Weights of a small mixture-of-experts language model, trained from scratch on English Wikipedia.
Experts: a sigmoid router, a shared expert of 64 neurons.
Below are experts of layer 3 (counted from 0) of a mixture-of-experts language model. Rows are named router (the router's row for the expert) and show model dimensions 0-223. Each number is 128 + 24 x the weight over its row's rms, rounded and kept within 0 to 255.
After each expert's rows: "gets" lists some tokens that make up at least twice as much of what it gets as of all text. This comes from a sample of Wikipedia text that the model never trained on. Tokens count by the router's weight.

# expert 18
router [140 161 114 118 148 125 127 113  79 124  93 114 132 111 135 133 106 112 146  49 135 123 126 102 128 154 153 152 129 118  98 145 114 131 122  99  80 137 105  88 106 143 153  74 139 126 113 127 114 127  91 172 130 106 115 123 151 140  73 112  97 138 157 125 121 124 150  87 150  97 128 123  84 119  93 107 125  62 117 144 119 144 132 153 107 103  76  91 105 130 138 124 158 112 147 109  95 102 151 110 117 135 133 148 142 143 134 124  99 106 131 107 157 125  98 141 112 107 128 149 164 118 132 109 110  96  94 103 120 140  93 181 131 105 123 127 136 111 132 132 133 195 136 151  94 112 150 140 103 139 145 173  82 190 129 111 147 107 151 123 109 152 111  82 152 107 124 108 133 122 130 160 112 151 112 109 157 111 119  90 132 128 144 124 119 148 137 118 126 126  93 166 140 143  87 156 124 122 181 108 116 103 127 140 100 154 113 130 156 130 124  96 138  81 115 100 105 142 169 106  94 126 172  99]
gets: "\n", "==", "===", "====", " career", " =="

# expert 70
router [129 125 103 159  86  94 134 125  91 156 112  98 134 148 104 148  95 100 161 106 138 150 110 113 134  90 127 139 152 115 114 120 128 110 145  70 141 143 112 158 140 120  94 118 134 124 104  91 130  96 116 117 189 128 160  97 113 152 148 106 144 124 202 116 109 103 133  97 135 108 129 124  86 117 163 100 120  86 112 126 180  67 158 132 156  93  92 164 142 121 114 160  85 102 170 104 142 155 123 111 127 139 110 147 132 129 138 147 117 150 117 136 120 139 131 150 114 115 123 126  94 108 110 112 104 109 105 110 139 106 119 159 141 100 159 161 131 101 169 141 103 137 165 154  90 128 170  94  99  96 147 122 133 107  98 151 137 154 112 181 116 105 104  97 161 127 166 127 113 107 129 107 112 164 114  84 140 131 167 102 163 150 136 124 142 118 114 115 175 124 142 132 150 134 120 111 134 107 142  91 143 103 122 154 168 124 132  98 119 160 137 113 141 149 104  93 107 121 166 137 117 104 123  93]
gets: " re", " dis", " en", " res", " dec", " co"

# expert 49
router [140 119 116 153 100 106 110 118 104 111 120  92 147 109 118 142 107 122 105 111 143 152 112 158 134 103 135 149 111 136 121 126 152 105 158 110  89 157 194 105  89 129 133 119 130 149 106  95  86 106 109 113 118 132 130 100  95 139 115  69 153 145 103  98 132 159 137 106 142  96 114 122 112 104 139  75 152 103 108 113 146 149 116 152 144 109 147 147 129 203 170 154 139  91 148  97 120 145 159 116 136 126 126 186 156 141 139 143 115  89 138 130 123 141 133  98  98 102 133 146 154  98 134 117  85 116 120 143 144 152 108 169 110 149 116 119 117  97 130 144 183 148 140 180 136 135 126 135 132 128 145 159 139 159 146 109 170 140 111 109 145 110 151 124 162 121 193 150 120 136 122 135 124 178  65 148 144 106 142 128 112 133 143 117 115 157 121 119 149  87 139 174 118 138 122 136 172  92 156 134 102 131 132 154 111 107  97 109 172 150 103 102 169  96 132 112 102 126 122 122 136  94 143  91]
gets: "ing", "ed", "ated", " won", " made", "ating"

# expert 36
router [150 123 126 111 104 123 120 102 102 157 104 111 132  97  83 146 136 120  95 113 121 120 139 125 138 110 145 125 113 113 131 154 121 139 115 137 145 144 133 118 103 138 102 134 160 135  86 128  83 124 123 135 136 126 119 110  76 165 107  99 111 152 122 122 106 136 130 121 106 107 132  84 121 104 191  88 132  93 114 173 141 161 129 162 116 110 140 148 140 169 126 116 162  74 106  98  55 120 153 101 101 125 100 138 114  85 153 118 167  91 120 129 105 117 125 169  81 112 103 148 141 118 129  99 114 124 105 113 127 128  80 129  92 124 147 146 141  96 108 152 134 186 139 155 108 106 138 162 133 152 176 135 109 100 132 153 147 145 141 133 160 120  99 150 164 136 180 126  82 138 115  93 145 173 123 156  80 142 166  93 102 113 153 156 108 126 148 148 135 125 128 110 124 139 105 111 132 137 108 115 143 106 110 174 146 126 105 134 132 130 146 103 124 116 139 112  62 101 111 143 111 102  98  81]
gets: " of", " by", " John", " George", " David", " Robert"

# expert 116
router [ 94 108  99 124  96  78 161 109  82 141 138 108 157  88 130 138 104 125 153  77 150 124 146  95 139  97 154 148 149 123 122 123 166 108 142 102 130 109 129 123 150 136 103 102 159 165 117 117 135 140 112 151 156 119  90 128 110 145  87 108 117 167 196 109 115 162 113 108 160 125 130 129 107  97 157 118 132  79  76 118 158 120 127 149 113 126 137 184 146 109 133 112 135 126 147 101  81 127 131 145 114 153 119 148 107 121 150  98 115 133 108 132 138 143 106 127 170 124 152 133 149 143 153 139 104 114 148  87 157 111  84 144  59 116  59 181 126 108 159 140  95 143 158 121 100 124 143 121 121 102 166 114  68 144 157 160 148 132 130 161 137 142 140 128 123 121 164 137 127 148 137 152 117 143 109 100 116 133 145  77 128 128 144 125 132 146 116 131 122 132 136 176 115 129  91 123 167 110 131 114  93 117 106 148 175 132 114 108 154 145 124 119 118 119  94  77 125 125 135 109 110 118 140  95]
gets: " s", " h", " p", " f", " ex", " l"

# expert 73
router [125 111  99 167  76  95  95  81 105 116 126 129 123  96 119 151 103 124 147  95 120  89 135  99 123 120 144 140 177 127 112 142 130  85 143 114 142 178 135 121 101  74 163 124 143 128  93 126 148 122  96  94 120 117 133  99 100 130 130 122 118 165 185 132 118 117 107  80 135 105 143 119 123 113 127 120 148  91 157 135 162 118 139 151 142 118 128 140 149 102 117 108 148  66 124  72 129 140 168 132 131 125 109 156 113 140 154 100 157 142 114 118 147 129  91 108 157 159 113 143 120 138 135 108 119 146 104  98 144 138 117 166 149 105 127 130 128  92 155 124 189 142 133 163 126 100 133 125 105 165 172 162  86 117 162 106 147 160 118 103 124 123 120 130 179 141 152 150 104 104 147 141  94 158 124 153 138 106 107  82 107 126 143 109 114 112 131 150 139 131 158 118 126 118  84 147 117  72 114 123 110 123 105 145 173 111 104 122 142 151 111  88 128 140 145 130  54 127 149 128 154 102 152 113]
gets: " A", " C", " S", " P", " B", " T"

# expert 69
router [114 150  94 144 138  88 111 118 126 161 148 124 145 119 139 156  88 110 139 100 139 118 159 127 116 116 162 132 146 134 146 143 131 127 127 132 101 105 106 111 119 139 121 114 141 137 109  92 121 133 119 118 137  88 108 115  56 152 169 103  81 155 133 118  89 103 106  77 134 104 101  99 106 109 140 129 154  95 121 146 150 126 137 149 132 129 157 107 139 140 147 145 109 101 142  82 131 110 178 129 152 142 119 136 154 118 164  79 116 138 152 141 157 130  94 115 110 134  82 149 178 169 177 101 103 147  32 101 141 151  95 125 129 115 108 116 106 104 136 163 150 147 173 142  85  96 175 152  77 114 133 128 129 171 105 141 105 141 125 139 144 141 114 121 148 162 128 144 101 151 111 133 158 142 149 149 106 115  99 133 126 182 126 114 153 145 124 102 102 107 125 157 123 155 127 130 139 127 107 139 162 109 124 159 152 102 115 150 143 132 111  95 147 127 161  87 116 112 170 108 113 104 125 112]
gets: "t", "d", "D", " D", "T", " T"

# expert 56
router [112 121  75 185  96 106 113 110 119 163 117 104 143 129 114 147 128 115 100 107 115 107 124 121 106 153 131 145 134 115  79 110 146  81 120 130  70 132 120 118  94 104 128 143 138 158 103  87 103  96 115 125 107 115 121 112  94 125 129 147 105 115 170 101 111 145 124 102 138 136 114 140 132 108 115 106 139 102  98 104 118 154 106 131 139  81  98 108 109 143 168 107 135 127 117 126 143 113 182 132 120 108 114 148 109 150 173 127 139 146 107  82 122 128  83 161 119 132  92 146 139  99 135 104 130 109 110 129 131 140 104 112 135 112 143 149 119  95 138 148 135 172 206 144  83 129 114 147 105 160 172 146  94 141 165 132 125 111 155 102 128 113 105 131 117 153 151 127  97 181 161 148 105 122 104 116 127 125 139  88 142 166 148 152 123  93 157 146 127 127 142 143  95 134  80 124 146 115 115 124 103  93 131 166 139 128  77 143 135 151 118 102 106 103 142  92 102  60 165 132 115  94 150  99]
gets: ",", "),", "\",", " 0", "',", ".,"

# expert 121
router [104 104  97 133  93 118 131 122 140 129 114 143 174 109  97 158 121 116 142 140 111 126 117 138 162 120  89 119 131 144 128 139 131 122 125 112 103 118 144 152  97  91 113 141 169 135  67  90 107 126 106 156 123 109 111 102 110 144 119  97 114 155 142 114 131 124 133  91 126 101  98  96 133 129 167  71 145 117 138 149 142 132  67 149 105  94 114 131 144 155 160 139 156  96 133 138  91 113 135 120 133 110 121 153 167 155 156 119 103  83 126 158 151 114  89 167 118 130  90 158 137 146 133 118  56 126 134 149 136 151 107 147 122  95 128 146 108 117 149 117 170 158 119 141  96  97 141 152 115  95 196 164 156 140  95 144 109 162 111 166 128 121 108 139 125 129 158 135 100 171 115 146 125 175 121 117 122 126 130 102 113 138 157 112 127 156 154  84 129 104 107 123 117 137 112 142 177 118 143 142 110  98 129 138 149 148 100 118 137 194 124 124  99 149 101 127 103 116 163 150 107  74 133  84]
gets: " for", " of", " with", " as", " at", " over"

# expert 20
router [141 126  92 135  72  82 127 122 104 153 142 127 147  86 146 123 138 126 127  81 108 159 169 134 132  97 100 150 146 115  67 126 123 127 173  86 114 172 107 137 102 115 130 102 141 139 131 106 132 134 121 121 125 120 124  69 104 172 146 118 129 142 119 117  92 117 164  81 177  99 139 113  96 118 143 101 145 129 133 148 120 152 105 168 131 142 121 147 148 113 152 160 153 103 139  85  74 127 137 154 145 127 126 136 179 154 112 135 113 128 132 131 120 104 107 186 112  93  82 157 130 148 143  73 109 164  85 111 139 136 117 147 130 147 100 145 147 107 159 129 144 146 131 139 120  72 146 111 133 153 175 151 119 111 158 142  95 148 103 129  98 129 110  95 150 162 132 150 112 166 127 126 117 114 115 102 141 126 135 106 155 137 157 124 105 132 117 151 115 131 140 100  76 131  98  94 127 122 136 149 126  74 128 132 155  97  64 143 125 124 129 117 129 119 132 101 138 115 154 141 129 134 170 107]
gets: "o", " de", "é", "u", " y", " De"

# expert 89
router [ 74 150 126 155 100 121 125  84 105 143 129 110 112 132 107 128  99 119 156 140 146 142 101 143 137 129 140 149 117 124 134 132 135 100 143  96  51 108 128 129  91 105 105  82 142 159 118 109 136 136 106 133 156 109 104 122 166 148 151 132 134 107 156  91 109 118 123 130 144  89 109 108 116 153 132 102 136  74 116 100 156 140 120 153 139 107 119  98 165 107 122 113 107 127 111 105  97 105 166 100  62 111 111 134 107  99 142  88 132 138  87  95 118 144  89 128  94 118 131 133 137 161  57  98  94  96 143  94 136 126 111 159 129 145 124 128 154  93 147 122 137 133 159 152 122 138 116 163 106  89 144 151 118 139  94 107 127 172 144 167 136 152 127 114 162 122 134 132  59 140 117 134  88 134 112 172 159 137 138 103 122 128 161 109 168 133 156 141 166 114 143 127 114 166 113 149  98 121 126 141 113  89 158 133 127 129  84 137 159 157 136  85 156 132 103 101 113 122 144 106  95 118 125 100]
gets: "b", "ab", "B", "ow", "ib", " B"

# expert 4
router [131 145 122 116 103  70 102 116 112 143 125 143 150 105 136 149 125 115 163  78 133 137 173 108 144 110 122 107 120  90  97 132 133 146 134 114 116 144 112 133  82  88 107 154 106 117  93 100 132 117 100 148 155 103 101 124 119 162 152 102 113 131 130 114 162 161 130  82 155  97  97 108 110 102 142  93 168  93 132 148 150 170 132 125 100 117 146 122 137  96  97  89 148  94 134 121 109 139 159 124  93 134  99 135 104 108 141 129 116  99  91 117 131 122  88 131 131 136 101 153 128 167 111  86  96 117 109  97 127 166 104 132 137  94  83 132 101 128 151 139 137 171 152 122  95  98 168 144 149 105 148 171 124 100 155 125 102 138 150 153 135 107 112 101 134 139 166 144 129 137 133 144  97 133 125 131 143 130 127  97 133 159 144 120 119 165 154 144 124  70 146 154  87 137 111  73 163 103 159 105 123  86 132 132 142 151 115  96 129 125 105  75 168  94  96  84  86 131 136 148 121 125 111  99]
gets: " of", " in", " at", " for", " on", " from"

# expert 62
router [119 138 130 152  92 156  90  99 114 141  99 129 145 128 107 118 113 117 138  56 122 119 121 135 109  92  87 144 128 130 102 129 129  97 138 108 124 140 177 111 106 154  79  83 197 165 128 132 136 152 148 126 128 116 116  70 120 133 130 113 115 162 168  99 139 105 132  92 156  91  92 102 108 114 176 115 127 110 140 135 178 114 134 134 105 139 116 165 159 139 146 124 132 120 142 116  92 134 129  88 125 131 131 141 125 111 156 138 103 126 102 136 145 123 131 147 133 120 119 180 103 167 136 104 111 143 130 135 162 140 120 163 139  89 128 144 136 122 166 139 143 156 142 135 127  97 124 140 136  83 170 158 147 122 159 142 151 131 126 149 135 149 117  92 128 105 152 102 134 170 128 126  93 149 129  93 172 130 114  95 101 116 154 150 156 103 143 100 174  99 144 107 106 147  88 133 112 137 161  95 117 119 148 145 107  70  93  95 164 131 131 100  83 117 103 132 120  97 111 142  84 134 141  82]
gets: " ", "in", "ine", "e", "ic", "a"

# expert 35
router [145 137  99 134 142  96  77 111 118 166 123 112 165 132 133 136 109 124 105  94 137 141 145 112 122 126 127 160 109 115 111 147 135 116 147  85  85 130 173 148 138  82  83 107 116 131 116  98 109 111 120 109 154 125 125 127 103 117 138 109 123 121 121 121 138 164  82 129 135 113 143 123  78 135 163 126 170 100  50 117 151 152 114 166 110 137 128 140 136 158 156 148 120 110 151 120 109 122 142 138 141 124  83 158 135 150 125 134 170  58 125 145  78 122 120 138  97 133 138 160  87 111 134  81 109 113  87 133 157 115  86 159 103 141 147 154 131  92 144 144 116 149 165 135 125 139 127 101  90 136 125 132 114 119  92 120 117 167 140 127 176 150 170 139 171 124 156 136  84 127 141 118 118 188  91 168 112 142 142 103 114 126 123 154 128 112 147 138 120 124 124 173 150 122 107  92 184 123 113 126 101 114 113 145 168 120 104 118 160 111 140 106 141 114 166 108 126 137 133 110 111  83 127  90]
gets: " |", " ", " f", " re", " w", " t"

# expert 59
router [116 147 107 124  88  98 102  97  95 119 100  94 153 108 114 123  94  82 157  94 141 139 116 125 121 147 173 166 130 164  72 136 166 110 110  97 119 111 148 140 131  94 117 120 137 130 111 118 118 143 110 139 173 106 120  86 128 145 101 104 102 127 154 150 102 127 116 121 124 106 105 137 101  94 130  88 133  55 109 125 141 117 113 165 118 136 142 162 170 146 141  88 142 109 164  76 115 106 132 137 171 158 123 135 105 121 127 125 131 103 101 163 120 133 104 111 147 114 123 136 129 158 121  94  38 126 112  98 118 152 104 125 145 103 107 155 148 107 183 124 144 188 158 171 110 113 171 138 105 126 120 168  98  98 138  92 149 135 167 128 131 107 126 125 146 135 133 135 113 144 141 130 137 142 137 109 134 108 121  81 143 152 142 128 107  97 161 131 113  91 118 113 140 115 109 121 121 122 141  87 137  96 141 157 128 133  64 124 148 135 104 109 133 152 130  96 115 111 144 117 120  95 128 104]
gets: "\n", "°", "′", " name", "″"

# expert 39
router [ 82 141  84 121  99 107 140 128  67 117 119 113 117 130  83 148  63 103 139 103 150 154 129 127 132  98 137 150 170 121 116 154 125 111 165 110  97 153 152 109  90 110 122 114 127 170 113 130 128 147 118 105 143 125 119 108 110 151  93  93 124 148 154 128 147 161  97 108 134 102 139 135 115 138 114 119 105  96 156 135 169 132  91 144 140 136 129 137 115 137 129 104 174 117 156  98  97 135 141 131 108 123  82 135  87 164 151 115 144 119 113 110 101 135 107 142 138 127 104 172  91 110 151 122 120 134  92 147 179 124 119 177 129 130 129 154 146 123 168 165 163 138 127 158 142  64 148 128  92 115 154 133 101 130 126 149 114 201 152 135 163 100 119 115 170 128 195 152 110 150 157 151 145 124 124 111 145 112 114 109 129 135 127 130 135  82 148 142 139 142 144 109 115 114 133 126 160 122 142 114  60 120 114 148 157 145 108  91 125 117 160 114 148 141 109 101 119  96 170 125 129 141 113  91]
gets: " he", " He", " She", " she", " Al", " H"

# expert 112
router [122 137 101 136 113 125 142  81 149 131 113  98 157 131 132 132 105 119 146 112  89 179 159 111 155 111 166 132 113 117  66 106 121 144 104 127 133 134 165 132 120 125 129 107 155 134  79 126 118 126 131 175 124  93 125 142 108 144 133 120 124 161 138 157 117 167  80 108 139 145 144 141 125 115 107 121 105  78 136 186 140 124  88 172 113 109 137 144 128 147 115 114  88 102 121 109 102 122 116 100  97 116 138 181 127 115 156 101 100 150 125 105 147 142 118 151 145 129 104 161 107  90  98  89 128 141 142 146 157  97 108 186  96 126 109 161  78 127 140 143 100 171 134 117  96  99 151 118 126 157 149 125 134 110 146 128 101 147 149 155 127 114 147 116 167 146 159  99 106 124 160 142 118 199 112 130 117 136 165 113 141 170 134 126  93  86 115 137 160 119 132 126 142 136 119 104 143 130 118  58 130 138 146 159 146 134 123 150 158 133 162 110 132 148 100 116  87  90 155 130  92  96 137  99]
gets: "r", "on", "ry", "ell", "le", "ph"

# expert 17
router [104  85 110 125  96 119 151 102  90 140 101 124 116 129  70 140  96 109 139 105 138  99 130  94 160 131 130 179 134 131  93 171  95 122 167  81 103 146 158 142 151 131  62 106 116 165  86 124 102 149 105 120 110 142 123 141 120 179 149  77 119 119 124 113 145 127  98 124 143 116 171 129 103  98 119 102 139 109 117 144 150 112 127 133 140 138 123 124 118 134 130 145 115 117 140 113  99 102 170 108 114 112 108 126 138 116  97 104 149 102 131 140 137 130 100 141 122 115  96 167 112 142 146 122 124 161 142 130 149 125  95 153 149 124 142 145 126  79 151 127 134 130 189 132 114 111 118 140 144 109 155 129 102 106 139  87  97 186 117 112 127 140 123  84 177 129 156 141 108 122 152 123 103 129 113 147 169 132 187  99 163 115 121 163 100 129 196 126 141 136 122  98 126 146 104  91 134 124 153 119 118 114 102 137 142 111 116 146 164 130 151 121 121 118 134  97 110  52 152 104 110 159 124  91]
gets: " a", " A", " an", " An", "uc", "ac"

# expert 92
router [135 144 113 153  97  94 116  97  98 102 104  90 157 169 146 141 144 117 122  88 175 144 155 104 128 115 146 129 141  87 121 141 150  58 116 113 105 131 122 129 120 110 101 114 124 161 110 123 148 115 103 104 141 146 136  95 131 139  99  69 129 130 143 127 137 133 125 110 131  75 112 109  99 132 171  80 130  96 118 130 156 159 106 150 125 103 136 151 117 161 148 111 165 114 136 102  99 104 157 113 109 127  98 124 127 161 142 110 132 127 117 126 129 125 122 154 120 153 119 141  82  84 124 137 121 153 109 104 149 144 118 168 121 103 134 130 113 104 161 185 133 152 135 152 121 120 153 116 103 109 148 169 131 114 151  84 121 143 123 121 105 116 132 136 168 149 177 112  91 109 122 185  78 152 101 176 157  96 147  99  96 148 128 146 144 141 137 127 117 105 132 154 107 132  86 137 125 111 140 136 125 109 138 151 154  62 119 131 159 171 139  91 109 135 116 114  77 143 169  88 141 108 108 100]
gets: " U", " South", " North", " New", " United", " West"

# expert 41
router [121 150 110 154 113 102 136  78 129 138 111 160 147 139  85  97  97 119 138 114 110  90 127 102 168 129 119 128 119 126  85 109 119 101 114 147  68 144 128 104 108 131 109 123 159 115  94 132 128 106 124  77 113 127 157 116 107 160 116 122 130 137 130 103 135 128 137 118 158 117 121 115 109 151 146 118 165 112 102 146 146 127 125 136 113 183  97 141 171 104 124 136 149 103 147  67 133  72 132 107 147 101  88 182 123 114 132  92 110 108 105 101 137 140 122 167 136 116 108 148 135 102 110 125 114 102  81 124 128 103 113 133 131 142 151 129 141 104 158 123 112 148 136 149 102  68  99 143 118 158  96 171 112 131 121 128 155 115 134 127 132 129 155 123 129 178 114 139 112 152 150 126 101 151 106 121 129 136 128 126 116 173 136  70 102 115 116 149 161  54 166 168 126 157 112 149 146 122 166 107 151 107 141 135 167 103 121 147 163 151 115 103 143 142 133 133  89  74 107 121 106 115 175  85]
gets: "r", "ol", "ul", "l", "al", "–"

# expert 45
router [127 114 110 119  68  96 118 101 101  95 121  82 162  89 122 103 106 128 134 119 142 138 131  98 127 139 114 139 125 148 114 146 115 109 149  93  84 115 182 148  89 146 139  87 132 164 106 121 113 111 143 133 145 101 136  97 130 156 120  70 108 142 143  89 107 173 124  71 175 104 138 130 116  96 143 126 124 119 118 106 153 109 114 130 156 102 154 134 113 152 158 147 133 121 155 134 140  92 165  97 120 146 137 143 118  88 170 124  77 140 115 155 118 106 124 147 116 120 111 139 158 142 106 119 101 155  91 110 167 124 110 195  95 116 161 119 135  98 116 142  94 130 145 122  31 129 170 153 121 165 154 167 147 128 115 137 162 148 150 107 122 144 137 120 156 116 157 145 116 160 129 149 122 153  91 123 136  92 110 121 156 108 142 122 108 136 119 143 169 118 168 168 102 169 124 129 146  80 145 104 142 122 132 136 135 115 110 115 142 152 128 112 125 118 139 129 130 100 128 147 126 101 131 124]
gets: "ed", " n", "ated", " k", "ted", " N"

# expert 29
router [156 127 134 158 138 106 104 111 128 124 134 134 169 111 105 137 128 111 121  88 112 122 134 136 118 122 156 139 120 130 141 156 122  59 140 126 126  98 152  79  97 153  85 141 152 147 135 122 123 122 135 180 131 103 101 111 132 128 139  86  94 145 157 119 160 145 152 123 150  96 110 112  57 134 162  79 156 120  91  88 142 138 116 149 123 117 115 123 151 150 154 107  84 129 143 105 140 143 172 111 142 102 127 147 171 161 144 137 141 149 104 147 149 127 146 107 135 140 137 152 112 147 125 119 125 122 101  76 151 119  98 121 104  99 141 145 155 101 174 150 147 129 173 146 115 121 154 117 115  77 143 121 130  89 128 121 154 186 142 129  96 159 165  71 143 125 140  91 137 132 138 130 114 160 114 129 110 101 170 108  92 140 177 137 108 112 137 116 153 137 158 110 108 149 105  83 138 111 132  80 138 108  94 168 171 125 117 114 187 129 131 106 142 123  95 102  96 128 140 125 119 114 124 110]
gets: "en", "i", "a", "o", "e", "in"

# expert 37
router [149 151 116 160 126  89 101 126 124 133 155 110 123 129 103 111 115 113 112  78 116 114 155 142 120 126 113 140 159 119  57 118 120 146 109 121 115 166 137 131 102 126 129 114 165 143  85  97 110 122 102 123 142  80 128 126  84 141  85 137  99 129 147 124 105 163 125 127 112 106 133 113 115 107 137 117 162 103  98 153 132 153 141 156 129 116 116 175 152 123 165 147 128  96 132  83 128 114 141 125 128  91  94 139 157 166 109 125  99 125 131 139 167 152  93 197 146 109  94 143 132 133 134  99 107 143 154 146 155 117 123 143 137  78 118 138 124  64 110 120 144 142 135 153  93 119 108 170 100 130 144 142 134  85 151 128 137 155 143 149 138 133 156  84 147 126 133  99  68 119 116 100 108 138 134 143 160 149 181 107 110 153 129  92 137 130  97  63 133 103 178 144 102 147 103 143 149 109 117  99 149 129 106 155 156 115  99 135 145 109 102  97 141 147 123  91  93  88 163 140 127 113 143 121]
gets: "a", "ia", "ra", "ie", "i", "ina"

# expert 42
router [146  75  95 158 109 131  98 153 123 131 130 112 131 119 129 135 113  98 113 128 115 150 122 110  89  96 155 157 127 123 126 149 154  94 134 119 143 135 132 139 106 124 114  95 121 163 123  86 102 107  85 147 173 130 120 107  89 147 123 114 102 159 118 105 104  92 115  96 126 103 141 134  95  90 146 106 119  99 142 111 141 137 126 132 145 124 127 160 125  98 128 163 139 107 123 132 116  89 171 114 142 137 132  91 130 128 121 100 164 121  88 145 119 103 103  83 107  77 132 131 107 142 139 152  98 129 108 107 182 165 112 130 136 130 101 122 119 114 122 113 150 143 167 158 107 132 156 158 121 141 127 150 112 187 138 153 127 120 146 176 153 112 151 109 137 177 128 101  92 125 137 116  94 149  91 122 155 111 101 110 115 143 125 123 134 180 132 124 137  95 141 102 124 148 104 106 169  53 139 109  94 128 162 135 144 141  67 132 117 164 148 120 137  74 127 120 130 139 176  58 142 109 119 111]
gets: "et", "op", "ard", "ust", "ess", "end"

# expert 68
router [139 151  87 190 122 134 136  66 121 135 103 124 128 124  95 141 119  78  95 112 133 107 150 127 113 138 120 140 135 110  88 132 144 132 154  75 107 126 134 124 108 101  79 140 109 173  74 101 113 116 108 154 169 125 115 111 121 161 106 130 115 106 124 113  89 134 115 111 164 119  94 127 119 113 132 141 149 106  97 106 156 148 141 134 103 117 155 104 163 166 145 159 155 111 156 122 132  86 150  96 174 127 150 126 137 131 152 116 125 132 148 165 129 116  81 171 155 167 152 161 169 132 112 135 106 124 118  80 113  91 121 159 112  89  99 137 129 112 149 115 127 148 165 125 130  88 184 121 121 130 143 171 132 139 124 165 126 150 114 112 139 131  69 118 143 101 159 150 111 145 140 116 101 162 146 151 136 109 118 119 117 122 141 137 132 105 152  84 121 126 162 182 141 121 110  91 161 107 160 136  98 129 144 139 134 118  89 127 155 153 112  78 147 146 124  98  96  95 113 142 133 143 131 119]
gets: "i", "u", "ai", "in", "h", "ic"

# expert 79
router [138 118 126 132  91  69  86  79  76  97 120 115 138 137 132 116 107 118 116 116 133 123 124  97 150 145 158 138 135  98 129 117 138  86 155  90 114  95 136 150 134 125 117 118 140 170 106 150 137 133 109 160 106 126 115 129 105 148 124 117  91 128 161 139 137 166 106 107 151 101 115  91 129 136 161  95 165 116  79 156 139 177 113 174 108 109 131 136 110 119 123 120 143  74 131  99 128 116 160 138 135 162 110 165 118 166 135 138 173 123 109 124 170 154 104 142 147 128 120 147 135 147 151  97 115 158  75 113 152 122 119 137 111 139 112 158 103 103 133 152 159 160 148 180 130 134 145 134 106 158 166 135 125 117  99 150 140 183 138 122 111 109 110 123 141 155 157 151  94 147 123 124 105 188 103 128 113 110 134  81 123 156 162 103  85 122 148 128 148 149 130 135 168 123 128 122 125 106 101 137 131  73 112 152 179 112  93 122 156 135 158  91 122 118 128 102  99 148 141 127 158  86 128  97]
gets: " K", " H", " P", " C", " B", " M"

# expert 109
router [126 139 117 139 121  82 128 104 133 148 155 101 125  64 103 142 126 133 146 123 117 118 116  92 123 115 155 150 131 132 141 181 121 130 128 166 126 132 136 110 135  98  79 127 141 139 100 115 141 152 114  83 134 107 176 132  87 145 109 148 132 117 141 169 135 138 109  90 120  98 133 138  91  86 127 107 162 123 110 112 153 133 115 119 137 141  88 131 144 153 132 138 154  92 168  73 136 121 140  86 119 142  97 141 128 109 176 115 137 142 135 135 111 121  58 146 115 129 118 142 119 134 117 110 104 146 133  94 131 146 110 112 134 116 121 166 135 115 163 128 161 143 103 125 108  77 189 152  96 144 150 133 102 157 131 106 151 140 166  92 126 135  95 112 130 124 167  94  85 114 143 130 150 185 109 117 145 168 108  99 176 154 125 126 152 112 108 117 163  81 142 155 129 168 109 129 178 104 166  96 113 110 156 149 138 113 105 107 160 111 123  95 142 114 130 136 123 134 129  91  89  78 126 112]
gets: "al", "est", "ar", "all", "th", "el"

# expert 23
router [112 120 144  96  91  76 133  95  91 135  96  90  98 152 111 159  90 106 131 132 145 100 124 133 122  93 127 159 101 123 126 102 153 163 165 102 119 109 136 133 152 113 132 115 141 153 155 114 130 175 114 138 134 135 100 108 118 121 139  82 135 159 147  84 157 129  99 122 154 110 141 113 139 122 158 106 125 102 128 131 158 152 106 136 147  51 122 181 101 148 126 127  91 131 132 113 118 101 176 139 129 112  89 124  91 113 139  98 133 127 100 127 139 109  84 144 130 107  80 138 153 151 140  98 112 107 112 119 149 122 106 156 159 129  89 158 115  97 128 140 126 156 155 138 118 137 157 138 111  75 115 132 111 177 132 115 115 131 149 159 151 155  98 128 128 130 124 133  79 170 124 117 106 156 109 151 137 153  78 100  96 111 112  80 108 112 146 131 118  96 107 147 100 175  94 135 130 151 115 111 133  97 140 170 167 114 116 106 141 105 123 108 100 112 123 105 125 103 147 132 112  69 151  94]
gets: " ", "b", "ar", "oc", "im", "um"

# expert 10
router [132  74  95 128  71 119 105 121  85 117 124 120 139 129 114 146 103 108 157 110 128 148 140  98  95 133 137 155 145 106 117 141 119 115 118 136  90 127 159 157 129  84 113  79 131 144 109 114 117 119 117 140 121  94 149  99  74 133 120 142  95 101 177 109  93 148  89 115 153 122 123  76 118 120 170 125 144 117  92 120 140  99 108 145  89  95 119 141 143 123 143 132 164 122 115 137 133 133 133  83 189 140 152 150 159 102 108  90 154 152 122 157 164 134 126 136 155 102 104 157 140 126  86 101 101 118  85 124 139 136  83 113 137 126 115 141 107  88 142 111 118 138 167 142 115  99 169 141 113 126 176 124  96 133 124 167 116 125 189 140 113 131 133 127 162  95 165 139 113 124 152 131 138 147 148 132 136 112 137  80 167  89  96  92 134 136 156  86 163 114  93 121 116 158  80 126 131  89 120  95 136 129 156 158 147 114 107 120 137 152 163 128 150 134 161 126 109 113 139 136 130 104 143 114]
gets: "v", " t", " V", " w", " ch", " v"